Below are experts of layer 6 (counted from 0) of a mixture-of-experts language model. Rows are named router (the router's row for the expert), down (a neuron's output weights, with its number) and show model dimensions 256-383. Each number is 50 + 10 x the weight over its row's rms, rounded and kept within 0 to 99.
Before each expert's rows: "comes before" lists some tokens at least twice as common just after its tokens as in all text; "raises" lists some tokens whose logits its average output raises strongly, later layers aside. This comes from a sample of Wikipedia text that the model never trained on. Tokens count by the router's weight.

# expert 43
comes before: "of ", "be ", "and ", "were ", "are ", "in "
raises: "involved ", "that ", "of ", "which "
router:66 35 47 53 62 48 58 54 51 47 61 41 49 58 53 42 51 62 42 65 39 51 58 42 38 48 64 66 68 53 41 46 72 58 52 56 58 61 58 64 38 55 68 59 46 53 34 30 48 48 66 36 66 49 51 43 52 39 43 42 52 49 41 50 55 59 65 51 43 46 38 67 42 42 60 51 44 54 55 42 42 59 50 54 31 38 49 34 51 66 64 47 35 34 40 44 46 69 58 46 50 58 43 56 58 37 38 38 59 65 46 57 47 55 56 41 34 46 51 30 41 42 33 59 48 39 49 47
down0:54 52 40 49 49 47 70 72 63 30 42 65 47 43 36 40 56 49 56 50 46 63 41 42 61 44 67 35 44 53 57 69 43 71 29 52 54 56 39 31 60 46 41 43 63 43 62 50 45 37 53 51 45 46 55 55 42 62 68 56 53 71 60 41 39 45 43 60 28 48 58 46 54 59 57 40 61 40 48 65 37 40 52 54 37 63 53 63 63 61 54 73 52 69 56 73 56 39 56 44 37 56 39 65 47 50 58 42 63 39 50 41 29 40 53 47 44 53 43 45 47 65 54 57 60 43 44 67
down1:31 44 40 43 46 62 46 40 61 41 36 33 44 54 57 70 40 45 48 57 49 54 43 38 60 80 52 57 56 42 36 73 51 45 49 52 55 59 47 52 44 37 54 37 35 64 49 56 49 74 47 51 22 47 51 50 56 59 54 50 29 54 43 50 48 40 65 42 44 22 67 41 61 46 52 51 32 62 47 40 56 48 46 39 39 50 34 73 60 69 53 61 62 36 59 38 50 42 48 61 67 31 49 37 55 57 50 54 52 52 56 41 62 56 47 57 34 57 47 44 58 68 43 46 46 52 72 59
down2:67 49 60 52 45 61 49 53 43 56 51 55 41 39 43 47 39 45 53 50 79 57 67 50 62 46 46 46 46 69 46 52 49 42 50 54 59 41 51 31 54 54 54 51 62 54 71 59 40 65 50 50 65 46 59 44 61 45 46 54 40 62 47 41 43 53 55 48 35 53 45 40 62 45 60 41 39 30 33 62 36 39 53 61 43 65 37 67 60 49 56 39 38 42 34 56 79 53 53 47 55 45 48 47 58 51 51 53 62 29 47 37 30 58 40 32 56 58 49 63 55 60 42 37 45 56 36 73
down3:48 60 59 27 66 35 40 43 60 48 43 64 51 53 34 48 47 50 41 46 49 47 45 47 54 63 27 48 51 48 52 54 45 42 44 31 48 56 57 60 56 40 37 33 38 46 55 53 40 42 46 48 43 45 53 54 58 55 46 37 61 48 54 38 44 55 40 45 57 43 57 44 51 43 53 58 53 54 62 51 28 44 62 48 50 40 42 54 30 53 63 47 38 39 56 58 53 58 44 57 51 69 57 49 45 42 56 54 45 49 45 68 51 40 34 43 56 74 41 43 47 56 35 47 39 37 54 43
down4:47 35 63 46 39 47 76 44 21 60 52 62 40 44 45 74 61 53 58 48 57 48 62 63 62 42 43 70 50 61 47 53 60 55 47 55 57 61 56 54 58 44 56 63 58 35 68 53 47 57 53 65 45 49 42 57 56 40 47 50 48 43 48 34 47 45 64 73 48 38 32 63 60 52 50 53 35 49 47 59 47 32 62 44 51 60 46 48 45 40 37 47 47 63 53 55 65 59 57 60 37 51 61 75 40 50 27 54 60 59 62 46 36 50 65 30 38 39 37 60 58 52 57 50 52 62 41 42
down5:43 62 40 38 46 48 56 49 39 45 49 46 55 45 33 58 65 40 75 44 59 53 52 47 40 60 41 43 50 45 46 56 48 54 52 41 42 46 38 63 44 33 31 51 43 45 60 60 57 33 39 39 48 47 56 27 54 38 60 37 83 42 36 59 30 50 54 28 53 43 55 51 56 48 45 46 50 36 46 50 68 34 51 71 55 51 58 51 44 60 60 38 51 46 53 39 63 69 52 51 53 45 58 40 62 61 44 32 48 48 61 66 33 41 39 58 77 61 53 59 48 43 46 63 67 62 27 42
down6:39 41 55 53 63 51 62 45 50 49 59 55 43 49 62 60 49 40 64 41 46 52 51 43 52 42 49 53 52 50 43 54 41 58 58 37 44 42 55 44 52 29 65 55 53 48 55 59 32 43 58 53 59 63 60 34 46 50 55 71 51 65 54 34 53 47 33 41 65 56 55 57 67 58 58 49 62 48 59 51 62 67 33 37 46 44 38 50 47 62 46 50 58 28 54 42 56 38 55 59 39 51 60 43 41 44 57 49 50 57 55 51 53 41 64 60 60 48 54 54 54 47 51 43 57 54 62 36
down7:71 30 56 60 52 38 55 65 46 46 45 48 56 61 41 50 72 51 56 54 54 42 30 49 56 30 67 61 54 45 65 30 53 55 45 65 43 44 52 42 50 56 49 74 57 74 46 52 41 56 62 49 52 44 42 51 55 47 54 53 63 56 57 57 52 53 41 54 56 50 54 45 59 65 32 60 48 34 38 53 33 67 52 51 60 36 59 54 49 48 22 69 59 45 55 50 42 48 41 41 42 71 52 46 46 81 46 44 58 57 44 62 26 62 29 55 56 49 47 39 51 57 42 54 46 32 52 49
down8:44 60 50 61 39 56 55 61 61 52 58 42 58 48 56 58 63 50 61 51 42 74 67 73 58 46 34 65 68 34 32 56 60 47 41 50 56 59 50 53 47 51 53 55 41 41 57 46 54 41 68 28 41 47 53 44 41 43 41 55 52 44 55 57 33 61 48 30 51 50 47 61 49 53 58 72 53 66 60 61 46 65 56 54 48 54 53 25 43 66 65 44 46 45 43 40 49 46 49 41 63 39 51 59 31 41 27 14 61 47 39 59 44 52 51 57 51 39 41 48 63 59 58 44 37 46 62 65
down9:34 40 44 61 41 44 45 55 57 62 50 54 60 58 61 51 53 59 46 56 49 58 21 48 49 55 54 50 49 32 57 52 68 45 48 35 44 54 62 58 51 50 45 63 45 55 38 50 56 68 26 51 59 68 45 64 55 48 43 41 47 39 49 60 42 62 50 33 58 45 48 65 61 56 30 50 68 52 56 56 66 44 51 51 57 49 58 47 77 64 40 28 53 46 59 53 43 51 50 46 43 51 41 38 55 61 54 53 38 61 47 52 54 55 51 64 28 54 55 34 45 43 51 50 44 53 58 53
down10:53 52 62 30 58 56 35 17 47 57 42 38 59 31 60 70 50 61 47 45 49 43 40 56 54 62 43 55 54 43 45 47 54 52 43 47 56 50 45 26 38 44 42 52 24 59 45 47 41 35 63 54 51 65 65 38 46 57 59 49 40 53 51 48 51 52 68 34 48 52 55 58 64 59 37 49 57 45 54 56 38 57 57 32 59 63 34 43 70 71 54 46 49 49 57 41 39 43 56 62 48 40 50 54 57 38 65 55 67 62 39 57 43 35 51 58 36 31 50 58 50 54 43 42 61 45 56 37
down11:32 67 61 41 57 46 73 28 50 55 34 43 36 54 56 73 54 59 52 46 63 51 44 34 35 35 46 47 34 42 51 51 50 51 50 65 59 49 56 47 37 62 45 52 45 56 57 61 51 67 41 47 46 51 55 51 55 50 63 51 62 49 48 47 60 48 63 53 54 51 56 46 44 49 55 52 44 62 53 46 38 53 52 52 63 62 30 46 57 39 53 44 52 50 66 58 46 52 55 57 42 48 56 60 58 54 81 51 46 44 51 66 48 41 55 54 37 38 56 40 45 33 47 44 46 34 63 52
down12:64 43 58 56 42 61 69 41 53 54 39 47 39 60 20 76 50 53 69 51 46 59 50 44 39 53 48 37 44 51 39 34 50 24 60 42 49 40 40 59 39 40 50 58 47 52 54 50 56 50 49 38 55 52 58 35 64 41 62 42 50 42 56 71 45 59 52 49 31 64 61 56 56 54 56 66 48 38 47 56 50 55 42 68 59 45 52 64 59 55 55 35 43 42 26 47 77 67 48 36 58 51 56 55 49 32 39 47 46 53 47 50 58 62 52 54 63 58 65 37 53 44 61 48 54 43 49 32
down13:53 57 65 43 47 27 35 61 43 21 56 52 37 36 53 38 49 43 43 59 46 47 56 40 53 47 48 62 47 36 51 48 44 72 72 53 46 55 68 58 62 53 55 51 45 38 56 51 46 48 45 60 56 42 55 44 61 46 46 57 66 47 48 56 44 44 53 62 47 60 32 57 42 48 56 55 35 46 41 43 40 74 53 63 37 44 66 52 30 38 52 58 57 52 47 52 49 54 41 60 49 61 50 52 47 57 48 45 63 58 48 43 50 61 55 49 37 61 43 54 55 42 46 44 60 70 40 50
down14:42 49 62 53 64 37 77 46 41 43 60 62 45 45 51 57 46 46 63 49 58 72 61 62 57 33 39 70 51 66 33 51 44 43 54 50 60 61 48 38 35 60 62 53 58 49 40 42 47 53 52 46 34 60 55 58 45 46 46 53 39 51 46 58 57 46 48 53 62 39 42 65 53 60 35 58 52 39 50 42 49 51 53 38 66 43 50 60 44 45 52 55 55 47 39 38 76 53 54 59 44 54 46 82 57 50 39 59 68 49 50 37 36 48 45 39 45 39 55 59 34 50 48 48 44 48 53 66
down15:57 56 26 30 48 52 41 54 59 70 47 47 53 53 49 48 48 46 53 52 51 38 52 49 65 63 43 20 47 36 55 43 61 44 50 53 57 37 43 64 55 34 50 51 42 53 52 49 62 42 35 58 61 44 52 55 53 54 40 45 57 41 67 44 56 45 47 34 33 48 50 53 51 58 46 46 51 56 41 45 55 57 42 44 60 61 63 58 54 37 50 45 55 61 50 53 63 51 53 40 59 39 65 45 37 48 52 42 55 44 44 50 39 64 36 43 38 51 53 52 39 61 34 48 52 47 38 61
down16:53 32 58 69 50 74 49 47 78 35 64 59 65 54 48 67 53 52 51 49 45 47 45 53 54 55 45 52 39 41 48 50 38 53 41 54 41 51 47 45 45 64 60 39 60 39 39 50 49 53 41 62 43 49 42 52 42 55 48 44 30 47 55 22 58 46 38 55 53 46 67 57 40 55 39 40 45 55 45 48 54 42 44 38 57 69 57 48 74 53 41 40 36 47 35 49 48 26 39 43 59 60 35 39 67 42 83 36 34 56 43 44 63 34 59 50 47 41 32 46 62 40 55 54 44 47 50 41

# expert 42
comes before: "the ", "| ", "a ", "his ", "its ", "their "
raises: "this ", "this", "the ", "his ", "her ", "previous "
router:57 40 61 65 43 40 61 63 38 59 59 30 54 61 44 31 52 45 39 50 38 58 68 53 35 45 35 53 39 59 59 53 58 62 47 52 55 53 59 48 39 59 50 58 57 65 41 59 33 47 53 47 54 53 56 42 53 42 39 34 46 58 49 60 53 55 55 44 49 49 54 53 49 59 49 64 48 54 57 45 42 55 38 51 53 51 28 44 49 45 64 45 34 43 44 45 47 43 65 44 31 51 43 70 58 41 41 43 49 61 58 54 46 49 48 42 36 52 46 36 45 51 46 60 46 39 61 58
down0:57 41 38 50 48 49 46 62 50 46 49 47 54 44 37 44 54 36 53 59 47 41 44 52 43 60 54 34 53 47 50 39 48 59 42 56 60 62 52 77 53 55 45 54 41 70 36 43 43 52 51 55 45 46 37 43 44 52 64 44 68 45 58 61 46 47 55 46 48 52 57 47 60 48 42 52 43 49 58 58 79 37 47 63 48 43 52 40 59 60 63 47 42 62 46 69 52 54 58 33 58 42 52 46 48 38 58 65 48 34 64 49 51 50 50 53 41 44 48 55 54 47 62 42 48 39 29 66
down1:57 39 48 59 51 46 50 37 49 31 37 32 57 43 65 42 29 47 38 41 66 40 53 50 68 54 51 33 60 40 52 45 44 51 43 41 49 59 37 51 53 54 54 56 39 71 45 48 56 45 52 60 56 43 55 30 42 41 42 32 49 44 49 56 62 46 54 67 38 43 47 63 55 56 47 44 59 47 54 51 69 48 62 66 49 57 54 38 62 74 52 44 62 61 57 51 53 51 57 37 44 47 61 49 46 43 55 56 53 51 62 35 48 32 51 54 74 55 63 51 48 58 46 50 53 47 47 58
down2:53 69 51 58 54 42 60 35 59 53 67 49 56 58 54 52 52 49 53 46 40 45 44 63 60 60 40 37 51 39 37 54 65 63 46 49 56 58 41 58 57 32 23 70 53 59 45 58 49 42 52 67 60 53 57 73 36 37 42 43 49 36 64 43 39 55 53 52 35 35 31 56 51 49 61 59 30 55 49 41 55 57 60 43 46 49 28 41 66 30 31 43 45 68 31 51 31 58 47 40 48 49 30 36 50 53 36 38 61 39 47 47 52 41 51 42 72 52 41 41 29 62 46 59 56 52 36 36
down3:54 74 55 53 44 63 43 56 53 51 49 50 40 50 61 39 43 43 35 25 35 45 54 39 50 37 38 52 50 60 64 60 61 53 68 44 64 43 58 50 54 39 52 53 66 41 31 53 30 28 62 44 50 60 48 46 46 38 39 55 42 55 41 31 61 38 36 29 43 45 40 43 43 42 52 60 52 55 60 38 58 42 23 47 45 55 28 52 51 65 54 49 55 64 44 54 61 56 48 63 48 53 55 65 33 46 46 61 50 69 63 56 46 44 56 50 61 49 41 45 49 68 46 44 43 48 40 54
down4:57 36 53 41 44 45 54 63 66 40 47 37 57 48 53 53 46 62 41 30 66 72 48 47 36 48 57 50 53 68 47 55 57 42 24 37 29 35 49 52 58 35 48 55 53 70 44 46 46 63 45 50 47 36 44 47 50 48 41 55 54 44 46 52 28 45 73 53 34 51 57 45 35 40 47 51 56 69 43 54 46 44 44 53 43 58 56 52 52 44 69 53 49 78 56 50 57 54 59 45 51 61 42 45 33 50 52 44 49 55 54 58 35 46 52 37 23 66 45 65 34 55 59 41 61 51 69 53
down5:48 55 39 64 53 58 61 55 40 47 65 47 54 34 24 46 48 32 36 43 60 46 67 55 57 52 51 41 55 67 62 61 46 55 49 49 46 49 49 60 53 40 69 42 63 35 45 39 43 64 54 50 62 62 50 47 52 57 48 46 66 55 49 50 52 37 38 48 57 49 61 56 47 55 37 43 48 61 52 33 59 59 38 41 64 45 52 49 54 44 40 64 38 59 54 43 35 67 63 49 53 56 65 46 52 30 60 49 34 45 53 51 49 59 51 66 50 51 45 63 43 55 45 50 34 42 56 44
down6:50 44 57 47 53 42 53 53 68 52 49 59 45 40 36 53 44 49 46 55 31 47 72 52 51 68 68 56 41 44 40 50 31 45 39 71 56 46 34 43 49 47 41 58 33 50 57 54 43 46 49 45 59 57 33 67 18 54 62 41 55 55 45 57 61 51 34 51 45 54 40 43 51 56 69 44 45 60 53 47 49 57 61 54 33 47 47 50 61 50 36 42 38 46 48 48 55 37 51 38 46 42 43 56 39 43 27 50 35 46 52 67 68 51 52 62 39 49 45 58 48 57 47 43 15 49 45 37
down7:38 58 48 44 38 74 65 72 52 50 61 43 70 53 41 32 70 42 41 42 45 41 58 47 65 47 60 33 48 54 51 53 49 54 62 45 45 50 56 43 52 31 55 45 42 53 44 42 37 58 57 56 59 48 66 49 48 30 51 48 51 52 49 31 41 40 53 50 38 51 57 64 43 37 31 37 45 58 53 48 47 50 45 41 66 52 45 47 59 48 52 53 45 53 42 68 44 51 28 44 55 53 41 67 40 52 46 52 52 54 60 54 47 46 44 39 66 57 55 55 42 46 44 54 44 52 46 46
down8:60 53 50 68 54 39 38 42 54 44 49 27 46 57 44 42 46 42 54 49 46 57 43 53 58 50 52 39 65 47 47 54 56 62 53 65 62 46 75 67 44 57 36 49 28 47 67 49 38 30 37 41 55 36 45 43 44 51 39 30 41 48 46 64 51 58 56 42 43 46 52 41 50 29 61 61 43 56 47 37 37 52 58 34 47 52 64 42 56 53 55 37 46 40 54 62 40 45 51 37 34 53 41 61 41 33 51 53 64 46 45 54 46 51 43 60 36 70 28 50 57 55 61 45 47 54 44 30
down9:46 55 48 51 59 68 57 44 47 66 46 46 45 48 50 48 69 57 37 53 57 55 50 54 68 48 30 53 52 53 47 51 75 48 39 51 52 38 60 56 55 78 73 45 40 60 67 53 67 53 48 53 68 64 31 52 43 68 49 52 47 55 35 37 58 64 54 40 62 60 72 58 47 55 46 45 31 44 52 39 35 57 34 45 39 43 57 46 49 51 38 56 50 53 49 41 59 61 42 58 58 75 55 65 21 60 46 56 61 47 47 56 58 48 57 42 37 53 44 38 69 62 33 41 47 60 55 59
down10:61 49 53 50 46 55 37 46 58 47 48 48 64 53 48 54 53 55 57 45 58 30 58 65 40 45 43 56 42 36 39 49 43 54 50 66 66 31 43 59 64 31 55 60 66 37 31 51 44 65 44 53 55 74 49 51 42 27 48 48 67 39 50 47 52 63 46 57 49 67 47 52 56 64 47 48 44 59 57 58 59 59 51 56 68 52 39 34 48 38 61 52 40 48 16 32 37 73 60 59 50 57 63 52 47 60 66 46 79 46 53 50 36 44 47 54 59 56 45 40 46 71 57 48 57 40 41 65
down11:60 41 53 36 56 65 60 50 54 39 40 59 54 60 70 49 48 49 68 60 42 46 51 41 64 34 47 49 57 41 50 36 45 55 38 55 43 54 58 66 69 55 55 60 25 60 49 34 38 50 52 53 62 60 18 42 58 53 39 57 48 42 59 56 49 44 52 62 50 62 50 74 49 33 66 46 49 42 47 46 47 66 60 66 60 58 40 43 40 42 37 41 47 49 57 41 60 49 44 61 48 31 64 44 41 44 48 53 49 63 58 36 54 64 60 42 44 63 50 34 63 34 43 59 46 72 33 53
down12:46 62 52 65 60 52 45 45 18 40 19 41 38 60 66 43 51 37 48 59 49 38 46 62 47 25 43 40 50 35 59 52 63 52 67 34 47 64 73 53 70 62 55 61 41 42 49 53 44 43 52 61 42 67 51 38 68 45 60 56 49 66 61 30 70 55 54 61 53 50 54 55 56 52 51 55 64 26 53 53 49 38 42 56 67 42 43 41 32 56 43 55 43 37 77 31 51 52 61 56 43 42 61 65 50 47 53 50 63 62 42 48 40 46 56 54 48 62 49 59 54 49 61 39 54 53 46 44
down13:51 31 54 56 55 57 42 58 44 56 53 66 59 54 23 55 54 47 43 51 40 44 67 64 46 50 51 44 49 47 54 58 42 52 52 49 27 54 47 45 39 58 50 60 71 45 34 45 54 33 53 57 28 65 43 32 76 51 39 28 50 37 55 48 48 64 45 18 43 53 52 47 45 61 82 50 69 43 56 48 66 39 54 80 50 67 49 48 63 42 58 44 49 72 41 54 56 61 57 59 57 46 54 45 58 65 64 63 31 53 55 51 53 56 46 52 39 46 53 45 71 47 61 34 68 40 66 47
down14:34 53 45 51 57 39 43 60 49 42 44 51 34 45 47 55 41 48 37 33 33 34 41 36 32 56 53 61 53 52 49 35 39 50 44 36 48 39 51 56 38 55 45 52 37 51 26 60 45 77 65 46 49 47 48 58 49 68 62 57 37 54 54 79 67 47 46 46 44 62 41 54 43 45 26 63 41 34 49 65 65 50 46 46 49 64 54 66 53 29 40 55 60 47 55 52 50 37 39 61 43 50 45 68 52 58 54 37 50 53 60 42 68 49 37 61 34 54 42 65 41 56 48 65 48 49 50 55
down15:56 54 45 57 28 27 48 45 39 42 58 41 59 42 57 45 38 60 51 47 36 54 45 59 52 56 39 58 63 73 57 42 40 59 69 58 63 37 53 42 26 52 54 63 45 39 48 46 60 57 49 61 43 42 45 58 54 52 39 42 50 67 54 48 47 50 48 56 73 54 43 49 24 44 49 49 58 46 59 50 51 38 54 49 50 62 64 53 52 38 42 44 35 47 47 50 52 42 43 56 31 47 43 49 56 60 51 36 52 53 61 35 47 50 54 34 75 50 44 30 43 64 41 51 53 56 40 67
down16:62 57 32 37 66 43 50 57 56 68 57 46 58 57 51 63 74 58 43 43 63 65 43 51 62 71 63 42 63 50 48 56 57 55 55 47 61 42 52 61 60 54 54 46 54 47 53 49 66 40 37 37 38 27 62 39 63 52 51 52 49 61 41 58 48 44 61 69 50 45 47 51 44 35 17 51 37 39 25 57 58 52 42 40 70 38 57 52 44 47 55 52 50 41 53 53 66 44 60 58 64 59 49 68 47 42 49 69 60 49 40 43 24 52 36 50 47 48 37 44 45 27 51 41 52 49 54 54

# expert 17
comes before: "\n\n", "The ", "In ", "He ", "It ", "=="
raises: "He ", "His ", "With ", "Born ", "However", "Over "
router:53 56 55 56 58 55 53 40 41 62 69 27 49 62 59 57 57 60 49 49 43 65 60 38 55 43 44 56 47 53 61 51 75 62 31 51 48 54 74 65 44 60 77 60 59 77 42 48 52 43 45 49 45 69 51 53 54 41 55 46 64 58 48 57 62 52 65 50 58 44 31 51 44 56 57 51 48 46 51 39 41 71 40 61 42 38 48 30 55 49 59 65 42 35 49 40 42 52 49 56 37 46 51 74 33 33 30 38 39 52 55 45 26 67 43 39 48 62 51 35 48 40 40 48 45 45 54 64
down0:60 35 50 44 40 66 53 51 52 73 40 39 57 46 46 59 47 48 47 47 63 63 47 48 50 40 55 60 37 55 49 56 52 48 48 32 49 44 44 51 32 42 58 62 52 58 46 43 31 60 62 60 61 24 44 47 52 47 56 37 53 40 55 51 58 55 46 50 59 57 45 51 61 43 40 38 47 43 48 18 47 54 37 52 46 48 74 60 42 54 55 44 64 62 49 52 43 74 50 51 57 54 45 37 50 41 44 58 41 61 41 46 35 52 59 60 61 41 34 66 54 48 32 45 36 62 65 73
down1:48 40 47 53 57 51 34 68 45 50 33 55 36 58 55 45 50 59 48 53 48 45 49 67 52 34 43 55 59 53 56 58 60 56 54 49 73 51 49 42 32 45 50 36 67 49 53 51 61 53 67 55 48 59 53 49 58 50 42 69 45 59 47 46 51 36 58 52 50 58 44 66 64 50 58 58 65 57 31 44 42 26 53 33 47 51 52 81 54 54 52 71 60 59 44 53 47 45 45 51 53 46 46 52 55 40 57 45 37 54 49 44 54 49 49 55 46 49 63 51 53 24 59 53 42 40 42 39
down2:63 33 58 46 42 57 63 50 56 49 52 40 56 58 61 62 54 46 50 66 49 38 45 66 53 53 56 47 55 37 25 52 52 40 36 43 43 53 51 57 32 47 59 57 32 52 44 49 48 51 48 28 42 52 55 49 52 51 62 48 39 59 42 39 54 61 54 41 40 61 56 36 42 65 35 51 70 49 51 38 49 59 61 51 46 64 23 50 55 56 44 53 43 56 60 53 35 36 67 57 55 47 47 65 55 27 46 53 60 53 29 55 54 36 52 49 41 60 56 39 61 62 39 48 50 38 31 40
down3:59 46 61 50 49 56 35 48 54 48 50 39 49 58 55 49 65 42 58 45 45 54 45 49 55 44 60 40 32 60 38 45 47 50 51 54 39 52 47 43 53 50 58 75 65 61 61 41 38 67 44 51 60 44 57 45 46 49 56 46 48 63 57 49 49 52 55 51 51 67 32 61 27 54 61 52 31 32 57 19 62 43 35 43 51 58 33 59 35 68 48 43 51 62 60 35 50 51 51 39 43 48 29 49 59 51 41 46 48 59 59 47 53 49 54 34 53 36 51 56 43 49 52 53 47 39 67 66
down4:59 42 37 55 60 45 51 35 59 51 50 72 43 62 64 41 44 52 49 63 49 54 47 32 42 44 46 44 49 43 54 44 67 52 34 43 42 59 41 61 62 38 48 62 66 43 48 42 27 56 57 60 49 33 57 48 55 52 56 53 63 38 32 59 58 53 50 28 55 62 47 49 54 51 63 41 56 41 36 34 38 31 50 34 65 52 34 44 46 52 43 39 70 62 48 40 51 56 57 32 37 43 38 62 40 47 41 52 54 57 57 68 44 34 53 61 60 53 60 62 60 49 55 43 64 56 56 52
down5:56 28 52 66 34 56 43 68 50 37 58 54 43 57 52 53 56 63 63 48 43 55 55 50 35 46 53 38 43 36 65 32 58 57 81 43 63 48 40 48 48 57 48 38 36 70 43 55 44 41 58 36 52 41 41 77 35 37 44 54 45 51 63 59 56 41 39 47 58 48 34 44 56 66 76 51 52 54 70 59 58 47 57 70 52 46 39 51 44 40 52 63 57 45 52 52 40 55 55 56 51 54 56 47 77 59 39 45 61 47 53 43 38 57 41 42 66 54 47 64 42 54 29 58 36 44 72 63
down6:46 53 57 53 35 43 33 44 56 78 42 34 44 57 62 46 43 55 65 45 48 62 51 40 42 53 53 36 50 40 45 51 50 55 49 54 49 36 62 50 38 58 48 52 72 45 58 49 59 55 33 48 65 41 74 39 41 54 42 75 61 49 53 47 54 65 45 55 59 54 29 51 66 38 43 44 65 60 53 57 37 54 54 44 48 57 48 50 56 66 40 64 47 59 52 56 43 44 42 55 41 43 59 45 57 30 47 74 55 49 58 46 45 25 26 49 50 62 53 65 45 32 59 33 49 54 50 36
down7:50 57 58 54 43 54 43 33 57 37 48 47 54 49 61 47 45 71 63 54 35 52 40 59 54 60 57 44 56 48 45 63 53 67 49 29 59 46 64 63 47 53 57 56 54 43 52 32 56 47 54 48 57 53 60 41 69 65 49 60 62 56 47 43 59 67 59 56 43 36 57 38 51 48 41 60 54 51 43 60 53 52 41 63 55 61 56 46 45 66 82 60 51 54 61 56 55 43 24 64 48 54 49 57 54 60 60 64 56 45 58 50 38 33 39 47 55 67 47 57 52 58 59 54 43 62 42 55
down8:38 60 44 47 52 51 66 62 45 48 55 68 53 46 36 51 46 60 22 31 67 64 42 37 53 37 61 43 54 48 58 66 42 38 61 49 52 45 42 73 49 41 40 51 56 65 60 47 38 56 40 41 42 43 68 43 64 44 56 53 59 47 68 47 46 42 40 42 52 47 59 44 46 41 60 51 53 57 43 30 38 52 54 38 51 56 50 49 49 22 46 50 55 46 60 57 42 61 51 58 44 52 42 44 61 53 53 52 59 44 36 67 60 40 53 35 46 54 53 42 54 79 52 55 58 44 55 27
down9:55 46 51 50 73 46 52 52 27 48 65 33 63 16 41 47 40 64 45 45 43 23 50 45 67 47 28 50 50 52 44 48 60 29 39 81 49 43 58 46 47 36 63 27 48 24 47 46 53 67 52 45 67 42 58 50 47 47 58 66 48 50 60 31 56 60 48 49 54 78 53 61 66 46 33 56 45 58 62 57 31 47 51 47 37 64 63 48 58 56 50 59 71 57 52 63 56 55 56 60 39 42 72 39 50 52 60 40 52 64 34 64 49 68 48 50 36 48 51 45 73 51 56 55 57 50 57 70
down10:42 51 57 59 59 48 41 47 46 46 32 35 52 51 52 61 61 46 42 43 47 44 31 52 65 67 54 47 55 41 53 60 46 49 66 57 40 65 62 45 57 48 31 56 61 56 50 20 65 50 68 51 51 42 56 48 58 55 50 52 34 66 52 49 49 66 45 41 51 48 54 44 30 35 58 48 37 60 58 43 46 51 51 46 36 37 57 35 43 28 50 48 68 46 43 54 47 55 44 58 64 57 33 52 57 38 65 57 49 44 53 49 46 50 55 29 55 56 49 64 57 57 64 56 43 56 55 52
down11:60 42 38 53 41 56 78 48 64 49 63 63 45 60 64 51 55 68 40 57 48 47 39 53 46 53 49 35 38 59 45 44 54 53 50 36 38 46 57 42 41 41 65 54 68 58 40 78 47 37 41 52 54 49 47 42 56 45 57 51 61 31 66 28 43 48 59 61 47 48 50 49 56 64 32 50 51 18 57 49 55 57 55 52 56 58 64 55 32 42 52 48 43 54 58 35 68 50 41 11 45 53 51 51 43 44 39 41 50 51 42 42 46 40 58 39 41 53 46 37 63 48 41 49 35 41 57 44
down12:48 48 52 46 59 49 52 37 35 66 52 39 62 64 54 44 45 51 49 47 49 50 61 40 53 39 58 39 65 42 34 63 54 36 67 37 66 43 35 58 53 45 31 66 57 51 48 66 59 65 76 50 42 53 57 67 43 46 54 50 63 51 72 42 44 52 57 32 44 62 37 75 52 34 65 86 53 48 45 40 49 54 38 45 31 58 55 42 56 67 50 54 43 37 40 47 52 53 52 46 49 34 52 49 43 58 63 45 53 45 67 55 57 54 65 57 57 58 47 52 74 52 58 62 35 34 51 45
down13:34 58 48 39 55 66 60 47 58 37 58 50 53 64 67 59 67 28 46 44 47 58 50 72 53 49 75 34 45 49 47 52 66 47 44 65 48 55 50 32 51 58 63 57 41 48 64 48 57 39 70 29 57 50 59 39 58 35 46 35 47 52 53 55 29 42 71 47 49 61 41 42 57 56 48 54 60 43 52 68 50 53 64 50 59 41 50 47 46 31 45 54 45 49 48 40 49 55 44 56 52 45 38 52 68 54 62 48 55 60 53 41 46 49 46 63 46 50 49 39 71 62 47 58 55 53 63 43
down14:60 51 58 44 41 48 65 56 45 51 46 43 47 33 49 40 54 57 43 33 57 60 43 55 43 51 51 47 62 45 40 58 54 51 63 46 50 35 60 66 63 57 40 37 42 61 43 49 54 49 40 54 42 51 51 29 68 58 65 37 50 59 52 56 52 45 53 43 41 44 39 38 38 47 39 59 56 35 51 51 36 52 46 45 55 59 36 57 48 61 74 41 59 63 66 36 50 54 57 58 55 55 64 58 57 43 45 44 42 50 48 39 33 38 53 36 45 51 66 46 60 31 54 54 56 32 65 48
down15:62 42 46 55 23 41 56 47 53 67 51 38 42 59 59 62 55 57 36 49 43 39 50 54 51 52 47 49 42 51 38 43 47 42 50 48 47 46 40 24 37 55 56 44 43 67 49 42 56 55 52 52 54 48 42 54 44 54 60 46 41 35 49 47 57 71 48 57 42 40 66 49 41 49 48 48 55 57 59 37 54 47 37 48 40 58 59 57 37 61 50 39 54 70 60 51 43 62 57 52 50 60 36 32 38 53 51 66 49 53 69 62 53 69 40 58 44 43 58 43 52 51 39 40 43 67 56 50
down16:50 55 55 57 58 53 41 44 42 52 31 48 65 56 65 55 40 46 51 49 48 41 64 55 62 49 52 32 47 53 44 56 58 54 47 42 50 49 45 28 48 56 50 57 47 48 32 47 55 60 55 39 48 62 46 41 57 51 42 42 52 41 57 39 65 50 55 45 44 40 39 60 43 43 37 62 49 54 56 45 52 64 26 54 39 37 56 47 50 59 62 63 47 31 68 42 49 60 35 33 45 59 49 55 42 57 70 36 58 49 64 42 47 56 51 50 57 56 54 62 50 45 54 64 70 44 48 45